Experts of a small language model: width 192.
Below are experts of layer 7 (counted from 0) of a mixture-of-experts language model. Rows are named router (the router's row for the expert), gate (a neuron's input weights, with its number), up (a neuron's input weights, with its number) and show model dimensions 0-191. Each number is 200 + 40 x the weight over its row's rms, rounded and kept within 0 to 999.
After each expert's rows: a language model's description of what the expert responds to. This comes from a sample of Wikipedia text that the model never trained on.

# expert 8
router,172,258,232,287,149,170,261,139,262,141,216,176,134,239,129,167,138,175,240,179,202,211,178,209,249,205,205,259,139,188,213,236,190,124,177,270,225,244,188,198,208,225,142,141,216,193,166,158,223,189,195,159,159,227,254,142,227,142,199,231,191,192,221,173,217,163,198,177,144,171,165,184,136,225,210,128,204,221,249,205,303,142,214,143,201,301,167,220,230,229,170,211,223,225,220,214,214,151,181,166,186,265,233,180,149,228,219,182,153,215,219,245,222,163,242,157,205,186,196,228,227,144,169,227,176,172,173,242,218,262,215,227,196,234,198,136,242,212,208,152,170,318,195,151,221,297,172,267,228,159,218,254,206,142,290,218,221,209,181,182,124,207,189,218,171,265,284,268,217,225,206,234,221,249,209,224,262,251,209,244,236,175,200,172,188,238,242,206,178,243,227,244
gate0,165,293,270,176,160,239,178,369,249,230,138,224,213,218,215,148,221,234,164,172,165,258,235,211,224,237,248,204,200,169,157,226,204,257,190,143,223,142,203,163,188,220,173,258,230,258,175,226,201,227,141,161,229,176,215,161,140,167,208,121,138,221,216,184,220,135,204,197,202,188,149,197,175,219,264,212,166,199,224,204,171,140,197,163,172,266,193,205,199,222,253,199,200,230,218,234,162,229,183,232,228,188,207,125,185,185,200,197,172,198,176,195,214,157,215,182,240,256,282,193,165,184,268,263,239,181,224,273,200,145,196,174,167,230,166,160,241,216,244,140,169,302,158,143,226,243,198,228,141,200,313,243,173,225,167,202,206,147,201,195,154,280,225,212,160,246,298,229,205,121,243,184,185,203,155,152,213,237,227,192,172,145,176,188,208,183,158,177,215,154,250,196
up0,171,214,250,261,217,138,258,265,202,234,214,238,239,160,262,191,165,179,202,228,225,238,270,196,204,212,222,197,208,190,154,199,250,251,192,216,176,123,251,184,220,238,144,183,160,227,203,197,233,214,175,154,207,191,230,148,244,178,180,236,108,226,200,247,254,157,230,197,223,210,131,233,195,208,258,254,253,269,240,273,181,162,200,200,177,234,189,145,184,298,225,190,165,136,248,218,108,292,204,192,209,256,164,204,181,199,187,230,164,189,155,180,197,223,159,141,236,206,201,137,211,211,173,236,196,231,218,326,217,230,251,171,246,253,205,92,183,229,204,161,189,194,160,132,160,214,205,264,216,171,250,164,163,213,176,187,179,135,187,170,219,154,233,200,152,173,302,245,176,208,220,198,154,109,208,258,223,132,168,188,205,172,189,210,192,188,97,242,191,178,222,167
It responds to: Coordinating conjunctions. Conjunctions linking words or clauses, overwhelmingly and, also or, but, &, than, nor, e.g. Canterbury and West Coast, heroic and self-destructive.

# expert 21
router,174,274,252,123,178,214,218,206,184,261,227,191,196,246,122,188,212,205,221,265,219,212,183,179,296,199,198,217,126,292,192,149,218,232,185,174,232,128,157,177,202,200,197,148,237,201,175,202,248,144,199,226,167,184,212,148,167,125,247,205,208,249,138,246,152,243,177,182,133,233,202,219,229,210,202,146,107,179,200,185,165,143,262,152,219,190,162,189,239,194,260,258,198,246,219,213,144,177,235,172,210,158,265,156,243,191,222,217,202,202,245,161,198,195,201,204,260,225,204,170,255,229,210,194,139,150,254,167,206,234,178,186,237,231,264,261,121,171,173,157,211,202,189,137,191,198,249,250,157,189,252,221,202,175,178,147,214,140,251,230,215,116,259,197,223,219,172,186,240,211,256,207,218,121,181,135,135,75,217,119,173,128,182,196,153,201,184,204,148,168,217,213
gate2,222,210,215,119,217,233,264,151,215,238,203,237,188,207,138,176,221,210,122,265,173,250,190,181,276,166,233,120,237,185,231,174,211,298,240,184,203,166,165,197,146,153,204,239,206,186,272,219,179,147,197,247,209,223,252,118,162,180,206,287,178,234,158,200,217,222,120,221,205,202,246,265,247,137,202,250,186,203,182,232,173,216,193,117,145,221,162,197,144,133,185,113,200,212,240,193,152,176,182,196,224,172,197,165,157,204,194,186,201,246,228,156,178,163,212,215,272,99,235,99,172,238,169,249,210,164,246,209,168,184,235,167,195,126,183,170,150,267,205,202,191,214,254,242,199,197,154,234,248,205,243,137,203,205,171,238,168,158,190,277,199,116,129,140,181,173,234,195,169,221,186,131,178,167,230,171,180,193,227,153,147,188,225,168,136,212,224,225,170,152,165,237
up2,277,140,211,182,162,240,289,134,201,164,156,222,200,198,212,191,222,101,158,233,203,318,265,186,227,234,231,164,119,145,219,182,291,216,198,217,178,167,207,174,114,223,171,205,189,197,286,182,179,156,188,193,102,225,261,204,238,188,176,256,198,171,187,155,161,194,154,254,187,171,219,217,205,187,222,279,212,169,251,224,190,180,228,219,200,284,238,205,160,149,226,161,230,254,247,198,189,154,245,161,181,225,249,195,257,242,212,235,210,277,278,196,211,204,152,199,231,186,185,199,153,180,254,163,188,177,220,179,189,170,225,203,233,179,225,119,167,199,184,222,246,137,210,198,134,222,176,204,167,168,216,211,194,228,175,244,142,211,260,261,216,180,142,206,189,187,254,187,182,281,207,215,151,229,183,182,224,137,181,216,215,121,248,133,157,218,173,254,83,204,204,184
It responds to: Word-initial fragments. Opening pieces of longer words split by the tokenizer, mostly lowercase Latin-derived stems, such as conf-idant, aff-irmations, prov-oking, lig-ands.

# expert 24
router,203,230,235,107,157,242,206,254,126,232,267,215,219,185,197,258,142,242,196,162,239,174,194,270,166,216,257,104,245,204,182,166,140,222,166,146,232,97,156,246,223,130,170,236,249,231,184,243,259,202,225,226,148,180,171,243,219,169,134,162,178,182,188,197,198,199,199,195,194,196,157,173,231,206,243,128,227,179,165,205,207,99,238,210,143,181,174,180,244,240,164,238,198,182,124,173,225,201,232,176,333,190,212,203,220,206,229,209,206,207,200,218,139,243,180,175,161,188,190,154,161,185,239,176,200,136,210,161,161,209,193,189,217,149,148,168,150,216,297,196,205,192,164,226,216,251,167,206,197,163,284,123,187,132,162,146,192,188,172,233,110,261,219,222,219,230,164,193,163,230,178,187,165,229,148,221,136,152,259,202,157,165,201,132,127,206,212,174,233,175,157,209
gate0,211,185,140,149,167,142,231,172,232,148,246,173,214,158,266,207,125,131,252,251,189,173,239,303,192,315,196,210,203,88,160,210,226,197,191,117,169,154,255,161,187,135,174,216,195,292,169,180,193,206,233,130,242,196,168,216,219,171,182,209,137,208,224,231,160,191,187,151,186,201,190,183,201,235,226,204,212,195,161,150,201,180,93,175,184,256,128,204,169,266,154,312,162,151,161,188,208,254,182,228,259,136,171,181,189,187,259,171,242,190,177,141,213,256,167,268,281,199,228,245,214,186,203,226,148,169,231,218,192,203,190,197,177,203,186,223,209,167,172,171,231,203,231,198,203,213,211,233,111,250,164,170,231,206,158,217,195,257,160,236,165,245,124,215,208,114,244,186,150,197,234,137,189,241,192,154,198,218,205,193,169,177,204,201,128,159,212,203,232,187,146,211
up0,234,202,157,244,197,124,210,158,210,181,152,218,141,197,187,225,251,173,190,220,251,265,251,160,197,161,216,217,272,252,226,227,246,198,166,218,185,278,192,117,233,238,162,197,190,154,195,222,262,230,194,210,242,262,171,220,231,210,241,218,150,216,199,197,181,144,143,233,285,172,226,185,143,217,255,221,190,264,238,189,180,240,213,214,230,218,216,218,211,199,191,148,143,211,205,222,169,145,176,189,91,192,193,219,199,156,90,192,125,213,254,179,250,164,245,145,283,194,167,204,126,241,177,221,231,290,208,216,187,186,211,205,195,166,136,190,208,128,222,197,250,208,169,188,239,138,159,153,290,165,222,260,255,220,263,174,203,174,158,247,233,226,181,167,169,208,190,297,188,291,274,244,143,203,183,258,133,177,221,270,241,205,222,220,200,235,163,201,183,184,202,239
It responds to: Prefixes and modifiers. Prefix-like or modifying first parts of compounds and names, such as mid-February, post-colonial, non-, New Delhi, Mid-career.

# expert 23
router,186,167,205,229,119,251,153,229,208,300,197,212,238,233,172,181,174,179,223,200,166,150,268,321,196,171,201,201,171,197,198,227,161,178,257,206,202,180,234,202,202,159,193,136,153,190,133,161,172,178,126,214,237,158,194,213,213,158,214,189,272,197,193,252,234,218,292,222,245,210,303,205,172,197,203,157,228,152,189,96,208,191,223,174,223,152,215,232,150,169,217,184,201,235,145,237,200,261,206,199,274,139,227,182,269,200,125,181,184,215,178,227,175,204,89,120,274,214,175,209,167,215,190,148,227,204,187,236,182,229,184,188,168,195,182,205,242,226,285,300,264,170,204,195,171,212,216,184,299,210,230,198,188,226,176,277,219,173,194,169,218,267,177,198,257,196,150,178,146,176,194,211,259,209,201,209,153,214,142,230,206,230,203,219,231,113,156,175,176,250,279,189
gate2,207,186,180,136,218,230,276,205,196,179,186,166,201,180,219,137,176,296,212,226,209,172,248,196,224,142,193,170,236,170,231,176,206,195,168,231,262,115,184,196,63,239,219,258,226,227,188,191,222,223,190,245,150,218,201,276,169,197,69,224,208,250,170,231,209,229,166,167,137,191,235,209,191,144,177,235,239,280,213,204,232,156,244,226,204,236,217,181,188,191,244,222,199,162,147,196,251,187,215,171,202,152,219,187,138,247,154,135,215,200,200,127,172,223,188,264,208,150,253,280,210,158,272,190,254,221,181,192,197,202,222,213,115,221,193,233,184,256,213,203,225,217,251,189,190,289,200,122,221,98,176,215,150,165,169,184,188,244,237,255,234,223,219,199,179,150,193,190,192,191,204,221,165,300,157,191,174,228,174,231,231,161,284,181,204,146,171,183,311,239,222,208
up2,228,179,252,164,186,224,211,262,114,174,175,176,237,177,133,252,158,237,205,184,190,233,260,180,148,127,187,217,235,164,283,215,219,267,269,217,170,232,196,233,197,208,253,202,226,206,147,275,157,304,206,181,227,224,266,224,236,171,188,265,142,212,154,269,263,148,127,203,199,144,171,144,233,218,168,167,176,246,248,290,170,140,238,249,97,88,200,219,182,181,192,202,200,218,155,158,168,238,256,164,221,245,221,267,187,245,219,178,223,200,214,161,198,155,150,228,193,159,283,258,214,238,218,180,193,173,163,126,213,174,181,202,285,125,249,211,224,189,267,223,227,201,181,199,237,236,232,224,187,157,167,215,222,176,191,227,144,206,187,267,235,205,239,268,213,167,200,218,247,171,171,187,208,228,156,199,226,182,187,201,185,135,239,152,213,191,192,217,188,217,148,247
It responds to: Articles and determiners. Articles and possessive determiners after prepositions, mainly the, a, an, his, its, their, e.g. on the west bank, in a community.

# expert 31
router,249,144,133,237,218,208,190,197,170,154,209,201,181,237,240,208,169,155,171,243,200,145,172,181,158,173,188,191,209,180,204,146,257,204,172,214,155,163,127,131,259,152,220,166,160,166,176,275,227,231,144,167,107,176,221,164,183,216,185,222,174,208,205,215,277,228,146,185,122,176,127,196,235,161,151,225,186,78,124,137,218,226,240,214,206,159,215,171,198,239,145,218,148,259,217,237,222,185,195,189,131,224,260,204,142,196,224,238,151,192,231,178,271,179,131,120,187,148,187,166,171,130,182,266,254,173,184,167,218,171,192,229,201,199,132,209,205,184,221,149,223,188,198,111,211,248,235,228,251,192,159,133,213,136,227,211,198,204,144,219,237,251,231,212,261,180,267,209,175,204,214,193,145,255,218,174,121,250,155,171,234,221,248,133,229,230,204,137,264,174,174,203
gate0,149,193,199,231,220,233,196,201,144,135,217,206,214,261,207,209,149,112,182,274,165,204,221,250,226,124,132,215,127,171,196,235,214,194,179,233,170,225,208,133,213,212,170,309,165,181,165,151,225,202,110,174,135,209,176,214,241,120,216,193,213,180,179,225,223,147,245,195,216,219,162,190,163,206,216,156,159,210,284,131,191,181,140,235,207,246,222,177,162,218,200,203,172,236,262,206,188,169,203,109,191,207,180,190,249,190,118,157,176,160,213,202,225,205,222,254,270,225,158,178,160,175,258,214,259,129,192,188,191,275,211,223,237,166,189,106,122,197,299,168,133,231,204,229,186,201,132,245,260,217,210,221,224,172,199,229,203,124,164,183,192,267,252,231,240,117,189,133,201,204,166,251,233,147,218,247,178,238,203,203,225,226,252,194,194,197,191,260,260,228,168,225
up0,266,175,211,164,241,218,195,161,157,247,148,187,146,190,219,188,290,290,270,212,208,195,168,220,154,228,265,209,178,252,224,185,204,220,274,188,258,155,146,237,247,249,204,127,292,168,234,181,119,211,289,194,265,116,234,220,187,183,190,196,196,206,166,183,242,219,156,129,159,172,212,193,229,245,151,205,230,223,105,162,175,223,277,147,217,230,229,192,273,127,172,141,156,215,244,182,229,216,159,226,213,204,158,138,138,170,175,126,212,200,169,184,222,261,137,125,206,164,206,187,180,203,128,198,167,231,181,171,228,134,185,225,146,274,139,231,215,198,114,222,243,203,218,180,205,201,184,211,189,202,188,192,147,231,249,151,142,262,233,200,234,214,190,205,164,191,163,262,197,183,144,189,220,294,219,162,208,245,198,191,215,207,191,188,229,137,238,214,179,172,216,184
It responds to: Opening brackets and quotes. Opening parenthesis or quote mark after a name or phrase, e.g. (born 1987), ("...", and the = heading end.

# expert 0
router,181,213,190,225,235,184,226,183,170,136,178,149,116,223,167,237,269,227,228,160,196,226,232,181,207,211,261,190,175,226,254,181,226,225,184,218,175,200,195,189,200,162,273,194,201,213,189,260,176,220,209,246,209,216,235,187,278,190,261,262,153,191,219,248,273,232,244,200,195,212,115,246,178,203,238,239,220,271,228,212,220,217,86,191,231,244,255,159,235,149,246,243,190,83,186,245,225,182,178,252,265,136,253,277,256,235,204,202,180,180,230,131,263,157,176,237,209,166,165,207,300,196,191,198,198,205,168,212,163,126,176,230,235,228,265,172,224,271,112,224,205,220,236,188,192,208,290,163,193,220,178,237,261,145,204,205,230,151,207,119,204,163,205,172,253,179,234,162,205,200,120,242,213,207,239,191,144,199,218,151,221,195,263,235,182,237,177,256,181,173,247,123
gate0,183,221,92,276,264,171,227,206,236,204,162,247,192,219,166,205,232,245,192,163,173,218,168,225,220,188,226,140,166,173,227,211,164,228,185,191,234,233,257,245,135,253,178,184,125,190,237,223,187,211,221,101,269,216,132,247,193,184,258,260,235,216,109,246,261,102,213,114,249,210,194,189,180,236,174,208,215,166,182,197,196,166,252,256,192,159,231,134,184,248,174,129,191,198,212,202,145,172,273,185,155,227,209,216,281,185,196,274,215,218,176,208,267,258,243,199,248,250,203,200,269,149,231,204,229,230,148,204,235,263,260,187,228,231,233,139,215,175,176,184,105,185,285,145,203,166,176,129,197,185,155,185,176,198,216,185,254,226,241,169,201,161,223,254,195,200,231,296,178,150,217,194,214,236,154,213,280,235,244,158,194,171,184,196,155,177,191,198,212,189,183,173
up0,80,180,238,91,219,273,218,251,201,158,144,167,223,197,147,249,264,177,223,187,221,167,180,191,204,166,217,135,180,235,146,119,236,198,228,210,115,176,243,213,185,153,157,203,196,214,222,192,219,270,184,185,220,188,213,212,240,251,194,172,188,166,201,259,207,242,158,178,159,192,218,240,141,229,221,253,188,217,187,194,213,254,234,194,156,168,255,188,226,287,120,213,177,178,181,202,206,197,122,206,146,211,203,217,221,270,197,234,223,126,201,167,189,181,173,203,272,179,130,226,118,184,191,264,221,169,194,238,206,166,207,208,237,172,220,217,282,137,135,241,197,206,182,202,149,200,200,182,220,261,224,348,215,230,176,193,140,188,200,150,219,195,180,159,162,157,157,161,249,224,182,194,184,149,211,201,119,169,176,197,172,320,194,233,189,157,148,193,211,139,238,204
It responds to: Person surnames. Surnames and surname pieces after a first name, often in headings, lists and tables, such as Walker, Newman, Dun-ham.

# expert 7
router,100,207,151,198,146,182,196,163,203,254,214,192,237,157,245,177,203,248,199,244,184,115,223,168,197,233,189,206,132,230,124,183,232,215,196,264,310,176,207,145,232,185,190,122,161,218,193,211,181,233,231,208,165,191,219,172,225,221,198,142,163,253,226,195,178,238,224,239,173,137,212,177,183,99,168,189,230,182,180,223,139,225,217,197,169,244,172,175,223,214,189,158,211,253,197,224,160,230,239,158,261,213,183,229,206,195,118,171,215,147,182,196,259,156,235,184,234,253,257,221,259,214,240,224,261,158,219,198,183,267,182,160,164,112,189,132,197,174,119,234,160,170,179,192,208,212,241,160,176,227,130,179,182,220,188,325,222,202,191,215,195,119,207,172,224,246,275,193,192,155,179,173,253,175,252,240,226,228,226,239,218,234,143,155,235,76,283,219,221,173,162,228
gate2,175,234,263,196,190,203,171,174,173,134,220,192,181,199,215,186,233,203,221,153,214,215,167,244,169,163,169,241,145,181,210,202,120,208,135,175,200,185,212,187,280,198,176,131,243,173,203,205,220,147,171,246,250,244,220,227,280,128,168,265,233,227,225,243,197,136,187,210,275,179,95,230,143,196,244,258,212,89,207,122,215,195,193,206,205,228,169,212,205,255,172,232,161,233,203,219,219,195,199,254,200,179,180,203,229,176,156,200,148,217,143,230,255,194,272,153,173,216,198,189,234,206,174,177,178,198,224,248,163,230,219,142,254,103,158,200,177,189,154,210,251,206,211,195,135,180,191,232,228,137,251,225,201,209,128,147,236,214,201,134,191,194,148,184,204,124,139,239,209,296,187,110,225,184,155,222,210,181,136,243,231,138,219,186,252,304,205,219,188,129,140,132
up2,245,225,172,128,213,240,113,204,179,83,198,208,194,161,222,194,192,178,243,214,201,240,317,210,209,196,198,187,176,257,149,176,168,149,217,158,237,199,258,239,219,207,193,226,201,166,221,236,261,211,160,143,204,151,180,224,107,290,215,196,123,247,179,149,179,219,245,151,205,247,219,223,222,170,196,245,234,204,267,157,208,186,236,172,134,171,269,171,88,153,237,134,243,256,198,148,199,233,234,182,172,153,150,172,232,139,246,199,167,199,183,220,180,183,222,214,145,188,193,262,176,197,199,249,196,232,225,297,241,157,197,187,158,145,218,204,167,258,174,112,208,181,168,175,244,217,202,187,165,246,138,147,219,217,218,174,212,292,165,221,145,240,152,222,225,245,202,204,282,152,163,158,155,219,159,168,182,256,186,216,193,194,259,255,176,209,186,189,223,197,222,254
It responds to: Verbs after subjects. Auxiliary and copular verbs right after a subject, such as was, is, had, been, would, plus adverbs or not that follow them.

# expert 12
router,165,265,132,132,234,220,182,203,202,199,211,188,146,232,198,252,190,265,185,126,184,216,191,264,169,218,225,224,230,155,279,161,171,237,174,250,188,197,246,202,253,177,146,198,215,218,247,259,137,173,208,254,221,284,149,163,144,227,188,205,190,150,146,264,172,255,208,211,201,95,179,263,177,160,214,218,166,263,160,198,175,229,210,138,231,242,144,158,171,157,204,247,216,255,213,220,134,171,221,124,207,231,221,203,178,205,222,223,159,243,213,223,224,154,225,128,206,163,261,179,159,181,201,278,154,174,252,261,210,227,176,101,128,226,227,205,89,136,201,155,220,197,190,247,150,213,263,115,189,181,214,241,192,223,215,149,162,253,193,183,169,150,224,215,159,216,227,270,229,260,228,232,188,197,229,220,141,171,204,181,244,210,176,227,224,254,240,187,208,238,186,267
gate0,236,229,172,215,212,151,238,124,212,156,216,160,243,158,181,246,228,173,194,176,213,252,147,201,241,237,171,251,204,141,169,214,180,123,217,167,155,150,205,212,205,153,194,224,175,228,83,225,208,224,251,256,217,260,199,264,201,298,161,185,180,156,192,163,212,287,194,157,242,194,299,241,158,136,241,173,221,257,180,111,227,218,151,215,137,256,149,184,191,147,189,186,192,210,190,177,187,214,169,198,212,171,226,199,182,226,182,198,184,237,186,179,223,150,179,205,197,245,245,191,170,129,250,245,230,240,183,272,175,196,109,169,243,217,213,174,170,250,280,201,238,167,191,209,188,159,191,201,223,231,189,232,224,185,245,169,217,272,140,184,202,103,206,160,213,113,169,233,138,122,190,102,204,234,275,202,156,228,134,246,207,162,154,144,208,171,182,246,179,208,229,174
up0,210,160,175,185,223,180,165,222,167,75,176,205,202,149,183,259,234,220,251,201,239,201,263,207,151,212,280,228,158,191,202,153,181,136,229,116,246,200,238,260,261,231,155,148,224,267,209,199,201,146,194,288,200,262,166,217,218,228,127,257,165,241,197,168,202,214,163,260,176,191,217,230,197,166,194,204,203,240,232,194,211,203,249,176,259,193,212,157,195,149,199,166,196,214,187,234,193,278,214,214,197,146,177,180,237,228,228,235,186,228,161,182,201,193,185,251,243,168,196,227,136,207,207,193,178,203,189,196,211,138,121,188,218,203,216,156,169,180,209,309,227,186,190,151,169,245,155,207,281,193,220,241,235,165,202,174,336,176,223,203,225,126,206,275,163,170,288,233,256,242,221,203,296,157,218,123,183,195,260,205,268,149,162,178,191,232,201,201,268,148,202,133
It responds to: Pronouns in titles. Pronouns and short capitalized word-starts in song, show and work titles, mostly inside quotes, such as We, He'll, I, Me, You.

# expert 17
router,192,277,232,210,182,160,208,179,234,213,189,274,217,244,177,211,235,193,270,204,198,191,167,272,194,196,167,199,236,207,182,224,204,163,184,257,156,227,268,255,244,273,164,227,239,200,225,205,235,202,257,172,223,196,183,191,182,270,188,196,306,196,213,241,178,191,232,217,201,234,266,168,212,258,193,164,148,112,194,211,194,231,229,270,207,221,219,191,191,205,154,222,248,148,173,256,228,240,226,192,159,180,108,243,283,173,189,230,226,191,253,140,185,180,262,241,172,274,241,167,206,223,228,202,159,286,222,303,161,164,155,181,221,193,264,90,216,170,221,231,143,201,148,207,204,127,155,172,198,192,215,153,235,229,192,185,177,157,223,115,130,242,150,167,243,174,231,205,129,268,167,221,197,202,167,157,207,209,144,184,212,107,205,265,194,220,245,179,127,203,240,159
gate0,241,205,179,196,207,254,236,179,317,83,227,280,185,211,139,197,172,132,160,205,179,161,307,196,156,182,245,207,237,202,181,192,178,133,154,196,189,222,131,202,181,259,184,90,251,202,175,226,240,236,241,162,224,248,225,110,245,174,154,169,185,179,151,164,132,193,180,212,193,234,189,190,207,162,239,252,248,183,233,135,256,162,176,201,156,145,230,217,209,87,205,203,203,150,207,219,228,164,178,175,137,195,242,255,115,202,136,214,177,166,175,255,174,272,199,194,209,181,215,126,200,198,201,144,230,196,158,209,192,218,194,168,195,253,139,168,153,200,143,185,187,162,212,216,218,173,187,148,200,194,188,216,256,174,172,198,179,163,185,233,182,255,191,196,233,291,209,174,183,166,192,245,209,149,220,210,215,271,204,222,187,229,268,248,123,119,171,172,260,206,211,210
up0,197,151,241,223,200,147,172,240,154,270,158,119,187,99,259,226,219,228,195,190,181,226,124,167,180,233,193,205,219,199,265,170,240,160,226,194,241,222,282,194,206,209,205,292,197,215,254,199,175,234,150,306,226,183,169,287,217,177,214,203,209,175,247,175,236,205,227,142,203,149,183,189,196,166,186,138,210,189,123,255,138,195,276,191,266,224,172,140,209,261,192,204,201,267,127,164,155,238,191,261,279,227,161,181,294,188,261,182,195,204,227,155,205,136,170,215,207,238,171,246,187,204,171,213,188,221,228,203,180,217,223,207,208,180,196,205,249,183,250,173,212,226,237,206,208,225,242,266,233,264,234,219,176,242,242,203,216,188,239,256,190,132,266,274,169,197,219,231,222,184,218,182,207,210,157,113,207,187,132,196,221,159,126,214,304,233,219,264,183,231,152,143
It responds to: Line-initial markup symbols. First token of a new line in markup: opening pipe of a table row, list dash, or == heading signs.

# expert 30
router,189,194,247,234,237,225,141,217,156,245,176,235,204,185,190,223,177,127,146,217,208,198,265,207,210,191,225,211,113,190,200,215,219,251,237,176,197,218,237,295,160,171,249,249,201,193,196,233,238,222,149,219,189,143,156,185,278,213,153,208,178,165,195,253,219,184,224,158,196,204,163,193,179,104,184,243,221,175,192,204,169,185,208,226,201,206,208,189,202,179,218,149,194,213,144,211,190,237,193,223,293,200,183,199,200,254,95,191,194,177,217,193,200,267,259,174,158,163,180,192,165,197,213,196,209,167,285,185,204,280,203,177,187,153,138,233,196,239,286,196,193,202,186,192,220,205,175,184,193,224,205,165,217,282,147,178,188,191,254,208,210,211,209,237,206,132,171,154,188,142,173,203,177,181,255,192,219,137,183,261,211,163,215,188,184,0,143,202,220,189,176,203
gate2,118,280,177,195,213,255,246,295,241,150,132,194,257,190,202,203,231,101,192,116,168,232,218,199,182,202,201,224,218,186,266,218,274,200,225,171,172,207,176,204,173,184,159,158,203,190,291,195,221,256,224,186,123,197,253,236,254,160,221,204,236,145,185,227,199,209,129,166,254,258,222,179,196,237,180,113,324,191,189,196,239,197,263,201,185,220,192,128,234,202,132,190,179,210,219,174,179,213,201,197,170,179,140,210,257,154,192,195,203,247,163,183,121,257,224,198,196,197,139,182,161,192,208,257,216,232,277,201,248,212,218,169,195,145,264,166,247,224,214,210,256,110,131,226,148,183,208,158,241,157,207,220,186,221,258,258,171,177,167,161,136,212,259,153,214,222,196,241,148,246,221,189,149,224,214,209,176,224,205,157,202,182,146,172,205,236,208,111,180,184,138,249
up2,285,221,226,194,242,181,134,142,209,237,258,138,260,152,201,225,180,220,209,199,134,224,200,233,239,205,180,200,190,180,200,166,245,247,157,186,187,198,210,197,222,255,181,160,232,197,195,186,128,209,148,139,204,180,102,152,189,180,228,186,151,228,145,187,200,176,184,177,248,263,132,253,217,199,209,223,216,229,201,168,274,271,151,194,196,182,204,278,224,131,220,179,166,232,159,247,249,155,160,152,188,204,191,72,247,182,188,169,172,208,174,200,256,162,148,130,223,207,139,179,215,196,140,215,232,263,196,217,195,185,214,200,172,269,178,187,235,208,206,179,193,238,285,165,225,183,258,139,187,164,224,218,195,188,199,183,257,159,258,261,248,226,160,230,269,169,163,201,224,152,232,266,136,183,135,221,176,166,242,147,244,197,180,222,353,162,177,235,234,238,158,169
It responds to: Prepositions. Prepositions that start location, time or topic phrases, especially in, of, on, at, during, such as born in 2001.

# expert 11
router,194,208,130,189,209,182,189,206,245,181,197,180,156,224,153,249,250,260,211,154,164,208,220,151,181,266,252,182,206,253,181,179,140,182,244,230,193,262,102,172,239,233,197,210,142,204,269,151,165,158,233,189,218,159,201,230,180,101,229,267,287,166,191,268,218,206,200,199,227,169,191,214,213,227,218,177,98,160,118,172,180,223,237,192,200,185,276,254,157,253,172,250,179,158,193,129,228,181,204,192,195,220,196,199,163,179,238,188,249,217,212,150,218,223,146,227,237,215,230,221,185,240,252,192,255,206,158,168,207,180,186,174,218,156,246,212,227,158,216,237,202,245,183,159,202,132,229,223,127,133,253,283,181,151,203,188,140,227,205,238,155,157,289,257,133,177,153,269,185,237,200,293,229,136,279,220,203,150,229,173,168,209,173,227,160,236,163,234,113,178,180,159
gate0,175,176,178,143,212,207,226,178,147,287,235,250,197,213,190,208,181,177,175,171,170,276,217,235,228,249,220,174,289,120,253,212,236,226,244,224,236,264,228,110,157,217,263,184,174,198,223,171,155,206,172,196,202,179,255,168,167,224,204,248,206,202,239,178,189,201,204,204,237,205,208,199,252,266,206,193,228,108,228,196,190,173,210,193,202,189,202,198,282,208,148,164,211,218,214,138,285,204,228,156,136,138,230,245,304,186,183,148,205,161,203,215,177,208,143,216,142,181,100,238,258,255,167,222,203,185,207,180,248,151,222,180,155,207,197,207,223,207,183,137,274,265,191,240,222,231,150,182,207,153,191,182,212,190,137,128,137,152,159,131,227,199,183,160,231,143,268,135,196,192,220,161,328,219,252,222,193,197,203,242,192,272,275,237,246,186,199,240,159,214,222,254
up0,204,213,244,234,200,182,107,205,216,136,112,177,210,209,183,158,213,182,248,231,319,143,186,204,189,180,177,173,116,277,181,167,164,170,219,264,182,127,218,274,217,214,182,139,222,229,187,212,238,229,205,228,217,217,159,215,189,142,189,167,129,202,151,235,215,178,213,199,172,202,179,166,187,136,245,193,183,294,234,190,265,199,170,217,217,247,191,161,126,248,231,204,188,222,152,251,179,159,161,245,277,238,132,214,108,241,219,211,179,262,201,153,219,203,205,152,210,221,238,138,220,184,243,164,140,193,173,187,184,229,206,240,208,196,214,193,202,210,204,290,130,128,220,141,195,185,246,250,181,210,197,179,178,226,211,256,215,226,239,271,106,233,165,287,178,198,154,226,177,208,149,199,117,165,166,135,223,195,198,149,183,176,133,148,187,185,208,149,237,214,159,132
It responds to: Numbers in table cells. Space or sign token opening a number inside table cells and score lists, mostly the space before digits, plus minus, plus, euro, decimal point.

# expert 25
router,207,204,150,246,218,164,231,200,275,142,160,144,208,130,225,244,175,224,186,173,238,255,213,165,177,225,193,223,242,234,287,225,242,149,229,239,184,206,183,162,108,155,192,172,214,196,171,182,171,162,183,198,215,231,255,277,172,237,180,256,262,225,201,300,188,212,215,180,170,212,243,243,185,203,166,163,177,295,175,180,176,230,136,214,189,120,242,179,184,179,211,293,225,183,134,158,236,188,261,250,205,175,226,192,196,203,232,228,247,193,224,221,196,173,172,248,173,229,168,211,217,205,304,251,180,179,250,234,214,177,228,205,187,240,286,235,210,202,196,109,196,242,204,192,215,226,267,227,164,122,216,338,146,128,204,159,236,204,196,179,192,171,185,234,153,205,178,243,149,230,250,190,193,241,145,194,201,194,153,162,157,108,221,275,207,225,168,247,146,168,238,228
gate0,233,239,191,173,188,198,208,151,215,155,147,150,270,198,162,149,227,166,125,193,185,166,227,207,210,99,221,204,168,181,156,267,216,177,229,215,142,181,263,175,180,241,162,210,167,221,199,256,217,206,126,158,268,241,167,194,242,183,237,193,238,166,219,242,233,236,205,198,194,221,136,230,146,210,262,180,267,145,192,232,198,194,182,246,216,177,254,243,205,221,203,236,229,183,201,191,216,169,216,135,159,120,217,157,206,198,238,252,196,237,147,276,228,207,228,166,176,195,139,123,249,192,165,206,261,243,225,228,198,207,270,217,166,179,179,204,252,266,148,188,252,177,205,179,192,160,259,219,221,351,193,188,284,127,234,209,128,254,126,223,262,182,212,176,230,156,233,270,240,142,178,213,283,181,214,241,230,145,220,211,193,198,217,164,124,188,154,261,177,163,184,205
up0,225,258,254,214,223,162,195,190,181,196,152,249,161,179,239,142,177,146,224,208,160,219,172,156,249,210,226,260,174,208,288,292,237,174,175,231,183,228,167,202,105,172,193,216,191,197,152,220,256,206,206,272,180,241,178,171,258,192,169,206,215,192,221,138,228,305,184,278,214,130,190,237,210,258,197,225,234,164,203,175,211,169,221,231,234,159,217,130,185,205,200,200,252,216,198,243,159,153,199,285,132,185,188,155,168,134,235,214,213,155,154,279,168,148,292,137,207,165,165,171,181,180,205,144,203,182,253,231,204,203,185,230,107,219,161,174,214,288,194,199,180,267,215,191,191,143,255,147,242,273,219,184,192,211,202,160,171,285,161,182,210,265,187,200,260,182,185,261,182,233,250,175,226,167,156,152,260,161,193,176,239,178,188,243,190,167,290,233,183,127,193,182
It responds to: Countries in sports tables. Country names and three-letter codes like GER, JPN, USA inside results tables between pipes, also club city names.